config = dict(
    n_experts=32,
    balance_loss=0.0115,
    init='uniform',
    final_lr_fraction=0.03,
    batch_tokens=65536,
)
Below are experts of layer 2 (counted from 0) of a mixture-of-experts language model. Rows are named router (the router's row for the expert), gate (a neuron's input weights, with its number), up (a neuron's input weights, with its number), down (a neuron's output weights, with its number) and show model dimensions 192-255. Each number is 128 + 24 x the weight over its row's rms, rounded and kept within 0 to 255.
Before each expert's rows: a language model's description of what the expert responds to. This comes from a sample of Wikipedia text that the model never trained on.

# expert 4
Single letters and short pieces inside words, often uncommon names or foreign words, such as Te-h-rik, Pra-j-akta, Ge-or-ges, tel-esc-ope.
router [142 135 184 142  99 150 158 158 150 138 153 119 148 122 120 137 152 103 124 120  90 167 144 138  99 127 118 120 143 151 148 118 138 111 120 112 161 121  79 104 132 137  97  99 111 152 127  99 126 132 159 125  91 112 135 154 108 115 131 100 137 176 134 133]
gate0 [133 112 124 124 186  80 139 148 156 122  75 137 117 127 113 127 146 169 117  97 121 165 143 133 136 155 132 128  98 130 114  83 150 142 188 157 125 119 119 133 124 102 126 103 134 105 124 149 121 147 166 105  86 147 108 158 136 115 191 146 101  91 134 103]
up0 [114 109 112 124 130 173 131 143 136 156 127 117 132 103 112 137 156 153  93 142 133 128 140 137  99 139 118 130 139  94 133 118 133 130 174 151  70 117  67 118 144 139 102 131 148 125 144 118 130 132 143 157 109 128 167 168 153 155 129 118 132 123 134 135]
down0 [156 152 133 130 159 158 120 134 141 140 144 128 126  99 106 157 135 148 151 108 109 146 132 164  99 149 118  94 150 122 138 138 143 161 156 121  99 139 169 115 133 119 103 139  99 154 107 146 117 120 104 133  83 128 124 116 141 146 125 117  84 135 130 105]
gate1 [140 104  98 125 121 161 125 115 164 120 115 124  98 162 136 107 166 102 123  97 115 152 136 148 121 139 156 137 130 131 121  95 119  80 114  89 114 105 114 148 131 146 154 120 107 131 138 163 116 100 121 127 126 126 141 123 126 110 115 148 136 138 143 140]
up1 [140 153  83 127 130  98 179 167 173 119 159 127 101 132  80 144 158 157 139 148 141 132 170 116 128 187 144 126 163 143 139 181 127  66 118 101 150  82 118 115  99 153  91 137 163 162 153 122 112 129 118 158 128 124 146 170 141 104  95 143 114 124 143 120]
down1 [123 129 121 119 129 158 110  77 117 178 140 149 105 146 134 116 128 103 115 108 113 117 124  69  98 112 132 143 131 127 149 139  90 139 158 123 136 119 130 118 157 142 169 109 153  94 110 174 125 136 120 142 103 155  66 118 147 163 148  79 139 167 183 141]
gate2 [136 101 110 164 173 162 146 140 128 130 149 134 105 163 155 132 111 124 104 144 111 150 110 146 165 125 141 120 162 116 154 112 123  87 130 101 128 108 135 119 160 131 122 147 140 145 136 152 133 159 149 123 130 169 166 131 152 123  92 105 146 118 141 166]
up2 [ 85 105  91 112 111 113 142 135 158 143 126 103 133 184  84 147  89 143  91 110 115 126 159 148  88 123 135  92 153 137 146 161 112 114 104 136 161 111 125 119 104 131 106 126 105 141 138 101  97 158 172 129 151  84 181 133  99 159 124 112 115 136 118  84]
down2 [101 103 122 164 113 112 112 106 114 106 145 167 115 163 144  88 108 122 136 135 138 124 102  69 118 145 104 101 115 115 161 116 100 141 137 116 120 149  99 140 122  96 161 151 112  64  96 153 120  90 147 119 146  94 137 140 193  59 180  93 130 130 112 126]
gate3 [140 130 124 170 135 147 116 134 124 104 130 126 112 118  56 109 137 119 160 176  91 159 108 131 125  86 127 129 126 138 115 145 160 114  98 104 131 107 120 152 142 135  84 113 171 149 126  69 166  78 120 132 113 122 135 131 126 105 149  78 131 122 123 133]
up3 [129 142 115 108 135  95 140 130 114 136 111 154 117 132 140  69 168 122 135 105 123 127 109 117 152 139  97 130 159  81 185 112 122 123 121 166 110 124 141 123 160 126 128 118 153 141 164 136 134 150 139 139 131 109  96 129 169 114 195 109 115  91 113 133]
down3 [132 146 123 155 101 111 134 154 171  73 133 163 107 152 153 138 122 141 110 142 132 119 105 109 127  94 151 124 115 114 135 116 138 154 133 113 120 152  82 101 100 112 160 148 148 124 140 134 147 121  90 136 121 143 142 138 125 116 164  98 118 125 136 112]
gate4 [131 133 109 115 120 110 119 120  85 168 129 190 124 132 127 138 124  91  63 106 100  99  99 119 127 137 141 115  59 143 109 109 149 123  99 110 135 133 154 159 130 100 142 125  87 108 116 178 105 123 148 127 146 126 134  94 142 141  96 137  87 128 101 162]
up4 [140 110 119 127  99 179  76 127  98 126 152 167 160 160 121 158 141 119 129  98 148 150 131 143 136 109  96 113 145 132 142 187 102 128 113 141 125 119 112 133 153 126 123  96 125 143  92 131 142 141 113  73 152 115 151 114  86  96 133 127 146 162 149 140]
down4 [101  95 112 155 143 128 156 144 136 168 118 103  83 112 103 131 111 151 101 138 131 131 109 109 145  97 104 152 130 135 122  99 138 117 122 141 117 165 144 158 126 108 135 154 137  76  49 143  96 151 133 123 135 126 135 131 142 135 148 215 114 124  95 122]
gate5 [136 160 135 101 149 138 129 117 126 145 137 151 152 124 149 159 123 137 139 114  85 148  83  93  97 160  74 137 115 152 113 108 110 154 119  98 119 148 122 121 179  98 109 123 112 141 171 118 151 130 175 126 106 115 168 103 176  85 173 105 135 143 115 123]
up5 [105 139 116 176 109 110 110 166 164 136 158 122 137 163 134 151 153 115 130 126 163 170 152 162 139 116 157 133 159 114 136  97 111 140 134 115 190 132 128 129 115 145 115 160 154  95 144 107 163 132 124 144 125 119 163 179 132 127 156  60 102 134 102 150]
down5 [134 128 111 164 151 104 124  96 102 138 116  85 105 118 122  96 125 108  99 174 185 147 106 101 144 146 125 144 113 103 127 135 105 131 145 140 171 106 114 116 133 145 119  94  98 141 112 121 100 154 106 174 100 122 154 106 104  85 105 106 138  94 124 112]
gate6 [109 118 133 168 101 124  98 138 136 181 109 108 155 148 102 106  93 162 140  85 122 126  97 162 134 110 210 109 101 154 136 160  85 128 154 104 128 128 108 134 139 155 118 132 135 157 104  94 133 151 146 120 136 128 125 136 108 130 111 135 119 145 129 128]
up6 [120 152 119 120 125 175 112 127 118 125 140 167  90 136 145 115 111 176 168 146  99 140 143 142 119 119 129 154 138 131 141 128 156 147 125 130 131 125 124 149  91 144 131 137 121 133 175 115 121 125 104 158 122 112  91 107 136 142 138 133 131 113 117  99]
down6 [129 102 125 133 106  98 122 152  79 137 157 130 120 103 117 129 102 146 115 151 117 139 128 112 123 147 148 119 105 116 136  82 135 103  98 120 103 126 160 118 142 139 153 166 107 142 190 114 169 116 111 161 145 130 113 139 123 102  90 156 116 113 184 128]
gate7 [130 113 136  95 119  98 118 118  99 119 125 156 168 144 130 168 105 138 144 108 152 124 161 126 140 142 141  99 198 161 136 123 153 110 205 146 111 170 132 143 155  99 145 114 120 116 120  93 120 170 132 112  93 111 106 145 113 136 153  84 151 113 112 145]
up7 [ 60 139 137 106 164 137 107 114 112 105 127 138 112 156  64 163  83 100 137 147 151 135 139 134 117 118 129 136 154 111 116 155 115 122 113 119 104  97 104 145  89 138 133  89 125 101 112 128 125 123 121 131 109 171 139  89 113 170 132 104 105 104 128 100]
down7 [153 124  83 107 109 143 130 146  94 138 136 141 139  97 132 136 102  91 134 112 136 128 130 129 144  98  92 125 173  84 131 156 136 139 128 147 117  88 112 109  86 129 102 118 133 137 132 110 101 102 112 103 144 119 125  97 131 159 146 161 127 166 123 160]
gate8 [173 106 103 139  97 153 154 134 115 128 163 134 178 111 170 149  97 167  80 113  97 110 145 116 100 120 142 126  63 110 114 101 150 126 147 147 150 115 144  94 190 115 128 148 141 129 126 103 117 121 118  96 115 115 141 113 144 131 172 143 146 146 131 122]
up8 [ 94 126 133 169 127 132  76 142 143 130 101 136 114 136 117 153 115 110 101 126 165 119 118 117 161  97 137 123 136 196 171 127 105 114 170  95 135 133 137 128 119 130  92  94  76 124 108 100 142 123  99 116 133 146 106 156 138  95 120 115 146 135 159  79]
down8 [ 84 118 123 150  94 132 139 134 140 129 103 119 124 116 133 139 121 107 148 177 132 130 126 115 126 114 124 139 141 144 159 141 100 121 115 165 130 133 171 154 147 115 125 113 116 139 120 145 115 111 130 119 135  99 163 148 100 154 117  92 107 123  70 175]
gate9 [164 136 164 122 135 136 109 117 162 138 125 139 137 124  96 123 113 165  86 154 169 155 139 156 112  82 167 135 112 134 102 118 138 122 139 111 103 111  94 160 130 128 174 149 118 158 171 120 107 120 123  83 154 119 152 157 130 109 147  82 144 113  84 141]
up9 [112 137 107 124 119 122 100 123 124 134 134  73 126 141 141 186 130 136 109 118 151  72 120  91 187 154 128 121 140 103 104 102 136 109 148 146 133  78 139 119 121 105 140 114 119 155 107 160 113 116 137 136 124 135 122 127 146 106 147 106  85 102 137 123]
down9 [113 134 132 122 104 144 102 132 171 146 149  93 119 169 145 127 111  91 106 118 141 115 125  75 141 124 104 127 133 130  96 147 101 150 128 101 133 121 106 100 171 100 154 142 117 123 155  94 163 123 140 150 162 132 123 147 159 114 122 129 109 156 123 176]
gate10 [174 110 128 151 135 127 119 109 151  87 176 135 105 134 128  94 108 146 114 121  97 135 101 127 118 118 151  92 107 135 136 120  71 129 119  90 117 136 111 140 103 149 139 108 163 130 106 119 136 125 103 105 135 111 138  85 157 159 126 135 102 154 118 112]
up10 [126 139  95 100 159 149 100 108 146  87 156  95  79  95 122 161 104 140 131  91 104 142 113 120  87 146 127  98 150 141 119 182 136 100 159 128 181 161 170 152 134 171 144 114 109 123 129 105  99  89 112 102 139 133 130 152 154 156  78  81 102 110 146 118]
down10 [173 157  88 111 107 114 148 101 127 104 144 138 149 153 184 136 124 142 130 127 151 139 128 197 130 127 118 121  90 130 149 170  99 155 134 112 116 126 107 123 129 121 155 134 188 105 166 139 124 172 140 173 134 140 110  84 127  85 152 101 137 148 120 135]

# expert 29
Short pieces and digits at the start of words or cells, often after an opening parenthesis or quote, such as O-as-is, (as, L-ives, 2.
router [139 137 125 108 123 135  78 157 148 154 114 130 153 150 170 158 102 144 151  93 110 184 117 124 156 113 155 132 119 157 133 137 157 104 141 138 136 136 138 117 183 110 118 148 122 102 153  78 141 144 122 115 106 135  99 149 146 138 162 115 167 142 105 113]
gate0 [ 82 108 147 121 114  87 119 144 134 128 115 139 107 150 134 143 159 147 129 126 135 146 143 162 104 153 149 137 127 118 101 145 160 100 153 118 119 156 102 113 177 152 121 119 139 114 106  86 129 126  93 121 102  92 124 148 148 117 127 137 167 125 148 112]
up0 [130 122 163 137  97 149 156 122 159 128 124 133  82 136 139 140 114 158 135 136 137 135 201 100  93 125 145 122 107 133 162  91 140 120 119  86 115 150 111 103 138 131 126 137 126 124 126 123 113 128 118 132  92 119 136 140 130 117 149 106 134  83 122 111]
down0 [125  85 180 133 156 133 121 108 177 151 119 126 107  65 125 114 110 118 148 116 150 123 148 145 159 126 137 144 124 131 121 105 123 113  86 125 144 146 139 148 107 101 147 102 134 138  97 144 129 122 179 148 129  95 141 150 122 147 130 117  89 170 162 130]
gate1 [ 93 154 123 151 122 114 124 103 158 139 133 122 141 162 131 166 118 157 109 163 125  90  86 117 134 143 132 112 160 113 103 150 123 136 134 131 114 161 144 152 129 165 125 111 139 120 111 117 103 148 123 117  96 117  90 111 138 163 156 112  82 136 134 160]
up1 [103 133 135 139 134 189 111 134 155 156 131 142 128 135 151 145 147 133 163 143 135 138 124 144 119 120 144 163 109 130 120 130 117 135 142 117 134 125 122 129 156 126 127 128 138 117 157 109 120 128 145 153 125 165 102 131  98 187 166 100 143 165 121 121]
down1 [137 130  97  80 156 155 153 119  80 123 156 149 131  99 146 138 164 155  94 132 160 131 103 126 145 118 107 152  93  76  96 100 106 145 206 121 112 124 119 139  61 157 128 135 134 141 147 128 128 144 112 123  90 128 126 137  85 157 149 113 107 135 113 117]
gate2 [114  89 141  93  91 144 145 163  94 116 113  93 139 142 131 155 130 134 154 111 135 123 135 147 123 157 137 136 115 153 122 122 119 134 158 132 128 112 138 145 100 135  87 141 143 126 130 113 152 143 120 121  83 145 124 121 121 188  92 103 162 130 106 117]
up2 [199 131 118 169 114 134 112 110 128 157 138 107 108 145 155 146 156 121 138 128 117 140 144 111 106 138 120 107 109 147 165 118 160 153 143 111 127  90 138  81  96 163 182 144 145 115 140 131 125 117 147 132 136 123 151  91 126 158 138 123 120 119 172 140]
down2 [138  99 171 149 157  91 102 103  69 113 144 102 141 135 133 143 137  99 160 117 159 133  91 155 145 124 112 146  96 153 100 114 167 108 111 135 130 140 130 127  94 121 164 145 155  78 130 105 159 115 112 105 119 153 102 122 178 152 144 143 132 112 123 152]
gate3 [165 121 113 110 144 143  97 174 128 142 156 150 100 170 119 148 154 144 128 143 148 134  85 142 136  85 177 153 173 115  67 111 140 119 168 120 151 167 131 129 144 111 135 149 120 154 154 112 145 152 122 140 123 141 156 137 117 127 145 123 128 113  69 126]
up3 [159 116 134 145 140 111  93 123 126 133 117 145 122 167 121  91 125 152 175 125 123 114 108 114 146 134 158 121 123 153 139 112 117 144 134 107  82 126 144 117 126 135 152 127 170  89 143 121 102 157 117 105 145 137 107  84 128 140 129 116 100 136 172 104]
down3 [166 127 111 152 175 152 166 140 153 144 149 150 172 146 104 137 141  51 143 142 165 159 120 115 106 103 139 117 119 150 151 137 133 111 109  93 131 134 131 158 100 129 202 127 138  94 122 117 136 130 165 131 151 147 176 153 132 106 146 129 139 154 118  91]
gate4 [165 146 136 161  91 103 124 109 104 102 134 124 100 171 117 146 149 127 147 132 139 120 144 122 163 151 118 140 132 135  96  70 113  96  81 151  94 117 113 134 146 148  99 114 132 152 134 153 166 156 132 146 136 127  91 158 151 116 123 156 123 105 154 116]
up4 [150 179 136 133 161 140 128 143 126 108 102 104 148 108 147 122 140 144  75 160 119 120 132 146 116 144 159 130 147 125 134  95 167 136 113 117 100 103 151 118 121 112 134 176 113 106 121 113  83 111 119  82 184 150 151 128 109 154  67 142 164 131 106 108]
down4 [174 110 124 131 109 109 112 139 144  76 128 130 156 136 130 129 102 144 104  82 101 108 147 133 123 153 139 146 150 126  88 155 160 132 145 160 164 127 136 117 144 146 146 147 120 147 134 160 147 105 153 136 123 140 126 147  96 119  97  64 155 145 134 103]
gate5 [124 145 139  86 146 108 123 102  90  84 128 137  80  83 119 102 145 101 146 132 124 136 122 146 135 124  75 110 132  77  94 142 140 151 112 138 133 109 126 144 154 151 149 127 131 160  60 128 155 151 129 152 155 145 147 139  67 154 117 124 133 121 179 113]
up5 [167 134 117 165 158 130 134 149 102 142 145 122 142 140 125 139 146 137 173 108 115 154 157  93 114 127 118 186  89  79 126  92 153  88 144  90 117 127 177 131 118 171 120 125 162 144 135 168 136 134 145 123 135 118 122 139 184 173 121 134  82 138 124 118]
down5 [134 128 119 124 172 120 125 153  87 116  90 128 143  91 139 131 152 114 114 149 109 132 158  89 128  91 141 189 145 112 176 124  93 108 112 122 143 109  92 193 117 149  70  94 115 184 136 173 105 121 124 117 147 112 136  83 133 107 105 130 116 107  71 127]
gate6 [123 132 135 111  89 118 141 156 103 157  86 155 133 152 164 123 157 127 120 102 163 138 147 117 120 171 141 180 147  94 105 126 161 131 127 115 109 117 120 130 145 134 111 141 112 124  89 111  98 146 125 117 135 122 111 146 147 147 142  96 162 123 112  95]
up6 [104 166 142  98 118 124 117 137 112 113 143 134 146 174 112 100 104 127 131  83 106 141 153 133 163 111 129 149 117  89 122 146 136  94 131 169 114 137 125 107 139 146 158 122 168 131  86 111 150 124 168 125 144 139 128 109 139 164 146 115 124 150 130 144]
down6 [132 139 101 156 132 130 126 134 111 115 178 106 137 126  76 132 134 126 143 121 170 142 122  92 119 128  66  88  96 107 180 133 114 153 134 135 123 131 120 153 148 139 115 148 122 140 142 109 124 113 154 127 116 107  82  89  80 127 131 113 135 126 112 134]
gate7 [154 166 128 103 109 140 140 142 147 142 113  91 102  96 172 113 121 134 159 116 119 147 123 139 104  96 118 141 132 153 143 126 207 177 142 128 134 119 125 134 124 122 104 139 127 104 142 116 155 141 125 179 185 145 160 133 169 118 141 140 152 136 128 132]
up7 [135 138 160  94 108 182 108 148 111 130 118 168 138 160 111 147 147 175 129  75 111 146 115 118 129 125 139 130 123 117 142 150 129 127 158 149 169 127 127 124 161 136 175 131  99  79 143 134 178 136 168 140 175 122 132 131 131 150 120 115 139 168 128  91]
down7 [123 115 127 123 136 145 127 103 158 153 134 155 108 148 162 141 149 146  73 160 146 168 151 132 135 124 104 131 125  95 144 164 106 123 141  62 139 128  87 133  95 126 121 143  75 136 128 176 137 105 124 122  83 183 161 147 105 138 103  93 160 117 174 142]
gate8 [180 126 121 170 144 128 129  76 123 152 148  83 183 135 128 122 155  51 162 103  85 119 121 136 131 103 134 102  93 132 145 125 143 135 120 141 182  91 115  93  89 120 158 146 112 106 155 136 122 117 160 142 138  90 101 134 134  91 148 135 149 127 159 150]
up8 [119 112 172 117 139  65 148 148 129 135 142 102 150 152 127 141 121 142 149 108 139 145 133 103 100 114 132 112 116 132 125 119 125 132 143 115 143 110  99 142 161 128 179 124 151  86 134 168 145 132 161 117 127 109 152  94 113 144 162 115 161  80 106 154]
down8 [136 116 149 144 117 104 144 115  88 141 136  99 124 143  90 125 164 113 181 104 122 139  96 130 134 124 172 155 134 138  77 133 145 127 104 133 106 110 120 125  98 147 146 109 104 117 137 132 142 160 109 121 124 149 152 130 144 103 126 146 110 136 120 115]
gate9 [ 51 130 127 132  93 112 127 150 121 133  99  84 131  89  72 112 110 113 123 113 130 133 109 126 151 112 130 138 140 100 101 161 132 125 139 128 123 126 126 139 118 137 110 155 119 125 105 151 132 150 137 101 133 142 126 153 116 117 142  93 138 144 109 123]
up9 [126  94 134 143 103 107 155 108 134  95 115 146  93  89 135  94  63 169 113 133 131 108 142 101 141 155 116 153 115 157 154 144 109  98 119 115 123 112 140 138 149 142 138 123 142 156 153 108 163 164 122 122 129  44 139 116 139 107 112 129 133 176 136 147]
down9 [129 121  98 107 127 121 107 140  93  93 104 133 140 141  89 121 148 112 127  99 132 129 107 114 103 135 137  84 128 112 135  84 123 123 148 104 112 119  88 138 188 161 142 158 159  84  88 145 116  88 159 108 115 145  87 148 135 145 106 143 116  83 134 154]
gate10 [121 139  91 142 102  93 118 165 132 110  67 118 137  91 140 158 155 117 147 137 119 138 118 124 156 164 181 117 103 116 138 123 166 123 184 125 143 107 112 128 142 124  92 126  95 134 132 117 138 117 129 105 135 151 112 135 136 131 138  88 104 157 152  87]
up10 [119  76 130  80 114 115 118 137 146 157 175 194 101 169 153 111 134 143  71 116 145 115 146 125 114  95 135 109 104 106 139 170 119 107  99 104 105  84 167 129 105 146 120 136 143 119  87 113  71 128 117 112 174  95 123 123 116 144  80 121 101 130 157  80]
down10 [115 130 146 111 135  97 156 115 119 126 148 146 116 125  92 109 154 106 167 129 132 139 129 150 172 125 136 136 110  71  97 121 154 141  86 168 117 120 124  94 130  96 147 149 143 122 106 130 128 156 106 107 125 151  91 146 119 131 132 144 131 140 102 101]

# expert 20
Syllables in the middle of long words and foreign names, often in science or taxonomy terms, such as decont-am-ination, coagul-op-athy, Luxemb-our-g.
router [139 144 145 128 111 131 116 121 113 119 111  84 149 155 128 118 164 107 110  99 154 133 125 158 131  99 106  94 111  82 133 133 131 125 223 177 132 115  96  96 133 104 111  92 146  83 144 115 100 134 161 104  98 141 147 135  94 125 130  73  93 120  97 117]
gate0 [103 113 143 155 116  46 145 102 106 139 182 120  75  87 111 125 109 151 121 151 105 147 107 107 128 145 130 112  98 136 154 120 146 141  70 161 119 157 142 127 159 116 127 103 132 122 114  93 129 119 163 120 162 140 114 136 134 134 107  70 168  89 141 116]
up0 [125 116 135 121  78 133 156 135 114 108 107 117 135 122 123 111 140  97 105 101 104 132 132 138 110 160 181 151 122 106 103  95 122 134 185 134 160 130 115 158 112 120 146 113 142 162 161 138 139 131 118 158 147 136 121  99 160 140 113  94 106 120 128 148]
down0 [146 158 158 167 147 147 128 124 109 100 131 102 125 112 200 131 134 113 127 137 129 107 117 129  74 152 126 144 103 105 113 176 126 109 120  68 118 117 113 138 178 153 119 146 144 160 162 111  71 170 146 160  56 129 119 115 160 139 116  80 119 103  98 121]
gate1 [137 142 112 157 152 137 100 125 137 160 128 130 157 107 109 123 147 165 110 131 150 102 112 117 129 132 134 151 144 118 113 157 107 127 159 119  99 139 100 166 159 141 114 155 127 136 148 140 135 141 116 165 151 114 145 117 106 131 117 110 173 126 121 150]
up1 [131  87  82 120 121 132 119  84  87  94 134 131 110 139  89 158 154 131 182 132 141 135 124 124 125 101 128 117 154 166 107 187 128 110 114 137 146 119 113 125 142 174 123 142 114 135 137 115  82 130 183 125 140 139  84 174 120 127  91 115 131 125 147 123]
down1 [142 105  88 130 128 148  84 156 125 138 149 150 108 165 117 110 161 138  86 143 123  54 105  97 102 137 138 100 110  84 152 134 154 153 143 133 145 152 134 138 114 130  98  92 111 106 120 159 177 128 155 162 130 141 132 113 110  99  99 109 140 128 160 157]
gate2 [173 129  84 139 147 152 146 110 138 130 132  92 113 124 111 135  99 167 134 117 120 121 125 132  93  95 142  60 176 113 137  98 155 125 106  88  90 131 110 130 149 121 136 110 164 151 134 124 139 117 131 145 120 125 140 152 131 120 160  98 119 145 102 136]
up2 [ 89 109  90 118  99 148 102 111 138  64 142 120  98 125 155 158 147 159 157 122 144  83 140 142 110 121  99 151 116 133 148 138 100 123 114 142 162  93 109 135 149  95 100 130  77 144 105 152 143 150 153  99 172  90 148  91 136 185 151 118 100 143 143 122]
down2 [ 94 138 113  68 168 123 157 141 138 117 128 137 120 130 111  95 133 116 137 140 133 119 107 127 137 141 163 144 152 149  84 121 132 122 125 111 153 131 127 165 134 173  75 109  87 139 115 101 121 138 123 158 142 122 131 122 112 126  99  77 156 121 161 125]
gate3 [125 170 150 140  94 142 137 129 141  75 118 139 137 117 104 127 111 158  90 124 108 107 196 158 129 114 113  82  89 113 168 107 150  91  93  74  91 113 136 155 118 128 110  96  93 129  87 115 145 112 118 160 105 121 119 141 129 135 142 125 133 143 130  99]
up3 [168 106 111 161 148 113  74 167 125 134 173 127  65  98 138 142  96 127 150 138 121 136 131 111 132 140 125 120 111 107 126 138 113 143 112 154 105 129 122 141 155 128 132 109 125  93  92 162 150 121 138 131 122 139 184 100 118 184 110 140 148 125  64 120]
down3 [154 146 101 150 183 119 131  98 148 182 103 131 149 128 137 133 120 145 121 171 157 110 109 119 130 110 126 146 104 118 139 105 118 130 163  94  86 113 128 124 103  73 142 120 157 140  85 137 161 118 112 132 138 112  93 131 156 109 152  95 109 130 100 154]
gate4 [115 140  96 106 142 139 114  86  65 151  93 111 100  74 161 113 119  90 104 139 148 110 149 133 153 141 120 116 125 125  93 133 152 158 166 115 164 158 134 141  96 133 150 121 131 131 138 149 159 125 157 141  80 126 135 141  96 130 107  93 138 127 128 130]
up4 [ 83 147 111 179 108 156 138 113 119 118 127 135 153 128 172 143 127 151 166 118 175 151 122 127  44 119 111 140 122 112  93 168 115 103  92  82 134 126 114 117  92 102 153 155 124  83 129 136 162 112  78 113 120 121 166 116  97 103 120 162 174 157  97 112]
down4 [121 109 163 114 171 112  86 146 116 100 119 159 106 130 157 116 135 149 151 106 122  94 102 121 116 111 141 142 148 113 121 120 161  92 159 108  81  94  90 101 121 138 137 141 125 125 135 107 107 141 169 115 159 157 167 133 127 108 118 142  86 151 107 145]
gate5 [101 136  71 144 121 117 133  89 124 120 121 124 126 133 131  97 123 118 152 110 111  80 149 115 129 128 128 116 110 131 151 154 126 125 148  92 157 130 129 140 132 147 103 122 113 141 170 113 105 126 152 128 129 109  88 153 107  74  96  95 136 119 161 171]
up5 [142 108  92 162 166 102 111 113 122 162 146  73 135 100 152 120 135 125 128 141 149 111 129 143 135  99 140 167 125  91  88 130 161 137 171 123 146 146 155 143 163 132 144 104  85  92 108 121 140 150 109 108 172 122 124 160 119 123 115 183  88  89 138 131]
down5 [130 127 158 121 145 118 162 155 142 135 143 139 144 131 135 142 133  82  93 168 136 128 141 115 132 148 145 132 131 129 131 126 113 160 126 160 145 122 141 145 131 113 132  85 134 140 166 160 103 142 140 144 142 141 103 133 138 102 149 132 129 105 150 140]
gate6 [159  96 120 151 113 126 113 153  90 140 136 121 114 163 155 120 152  99 110 126 141 154 165 123 152 122  65  90 135 125 164 120 100  94 156 191 132 123 185 106 162 144 166 159 125 145 127 144 117 150 141 128 135 106 109 149 128  94 127 149 101 151 132 161]
up6 [160 176 121 127 177 129 154 121 122 148 113 126 153 214 150 145  86 114 131 157 143 116 115  83 132 124 142 129 150 121 155 132 167 125 146 173  91 130 150 104 130 134 131 128 130 116 100 150 163 130 140 117 101 154 152 123 149  99 133 133 150 110  65 128]
down6 [124 139 122 130 151 127 159  81 119 109 165  87  94 109 140 177 106  85 145 130 145 121  78 102 114 157  93 126 138 135 141 117 105 105 106 100 127 128 120  93 116 134 157 129 103 164  86 112 160 121 151 104 114 127 130 118 175 174  83  84 156 158 149 152]
gate7 [136 140 119 120 151 149 125 114 121 137 119 105 103 122 106  98 171 119 116 146 109 146 131 170 123 133 124  62 116 147 114 102 135 137 126  77 137 138 158 151 104 163 117 108 109 126 105 139 153 128  79 110 138 154  93 159 120 147 155 118 152 171 157 199]
up7 [123 107 163 137 114 129 137 133 137 140 132 116 127 102 134 147 141 127 145 133 122 131 156 153 121  88 106 150 102 129 186 151 110 113 125 119 134 150 127 126 139  91 130 108 152 117  95  90  89 130 145 171 140 137  88 122 110 139 101 123 134 140 107 143]
down7 [162 107 140 141 103 132 159 104 119 130 165 126 116 132 129 114 129 138 124 158  87 113 109 129 161 129 112 106 152  74 123  92 126 147 165 115 146 124 155 131 104 134 129 127 138 136 107 114 147 108 158 101 132 146 121 167 121 138 153 164 109 114 115 148]
gate8 [123 124 182  73 123 124 128 118 120 105 154 118 112 140 141 118 116 152 136 111 146 138 121 151 119 141 112 105 100  96 140 131  78 148 137  98 163 109 106 124 121 136  89 148 121 116 115 106 126  94 140 101 145 150 100 112 145 112 116 142 102 113 182 112]
up8 [114 141 104 106 152 141 110 142 128  95 124 102 149 133 101 145 103 118 146 175 147 132 123  82 145 110 142 197 142 117 117  89 109 100 122 144  89 140 139 147 115 157 116 158  85 101 190 153 129  93 124 171 108 131 132 116 165 151 146 118 124 114  65 118]
down8 [145 127 128 113 128 141  72 146 128 140 124  90 156 102 155 126 103 131 141 147 112 139 142 170 152 142 148 109 119 141 136 126 109 121 128 170 134 110 140 100 127 147  99 144 104 107 125 124 129 104 127 103 144 136 132 134 101 162 149 115 123 121 115  96]
gate9 [112 118 103 129 146 144 112 150 118  98 121 114 138 159 149 131  96 141 123 140 139 108 127  95 132 114 155 121 140 143  86 129 130 157 157 164 140 142  92 171 122 127 136 130  75 148 113 177 109 122 145 122 108 104  95 160 117 123 136  64 107  53  78 171]
up9 [ 99 115 129 119 153  93 127 154 131  97 107 123 153 148 127 131 113 126 116 136  80 124 163 129  97 138 143  96  97 134 155  79 132 113 166 136 154 114 112  91 114 126 117 110 138 119 131 170 139 131  98 119 138 114  88 146 111 114 116 150 119 157 120 136]
down9 [128 125 119 128 117  83 131  96 120 166 134 120 102 123 108 121 156  85 120 120 123 140 115 126 152 110 121 104  98 146 163  74  99 120 125 125 114  94 128  87 102 113 146 110 121  92 155 102 126 155 124  96 133 143 145 126 125 125 143 152 130  83  93  84]
gate10 [152 158 186 167 126 194 127 132 134 104 115 141 141 121 125 117 125 116  88 123 125 136 185 139  99 144 167 104 146 128 142 166 134 164 132 132 128  94 102 114 163 127 139 135 148 140 159  87 137 116 124 162 120 145 125 158 158 126  97 118 189 177 138  71]
up10 [138 147 116 119 113 188 135 119 129 107 116 119 106 139 140  82 118 128 128 134 125 170 126 130 179 106 141  80 132 137 124 122 116 154 138 101 140 132 122 100 138  99 125  91  88 175  43  72 132 128 159 128 119 138 195 178 118 104 111 118 177 124 135 160]
down10 [134 113 158 116 103 132 150 119 155 135 109 118 113 119 146 164 151  89 169 114 106  98 123 101 161 110 133 108 127 122 110 149 155 155 174 153 134 141 120  93 129 128 150 129 117 171 180 139 125 162 123  74 123 139 146 142 128 116 112 115 113 171 121 126]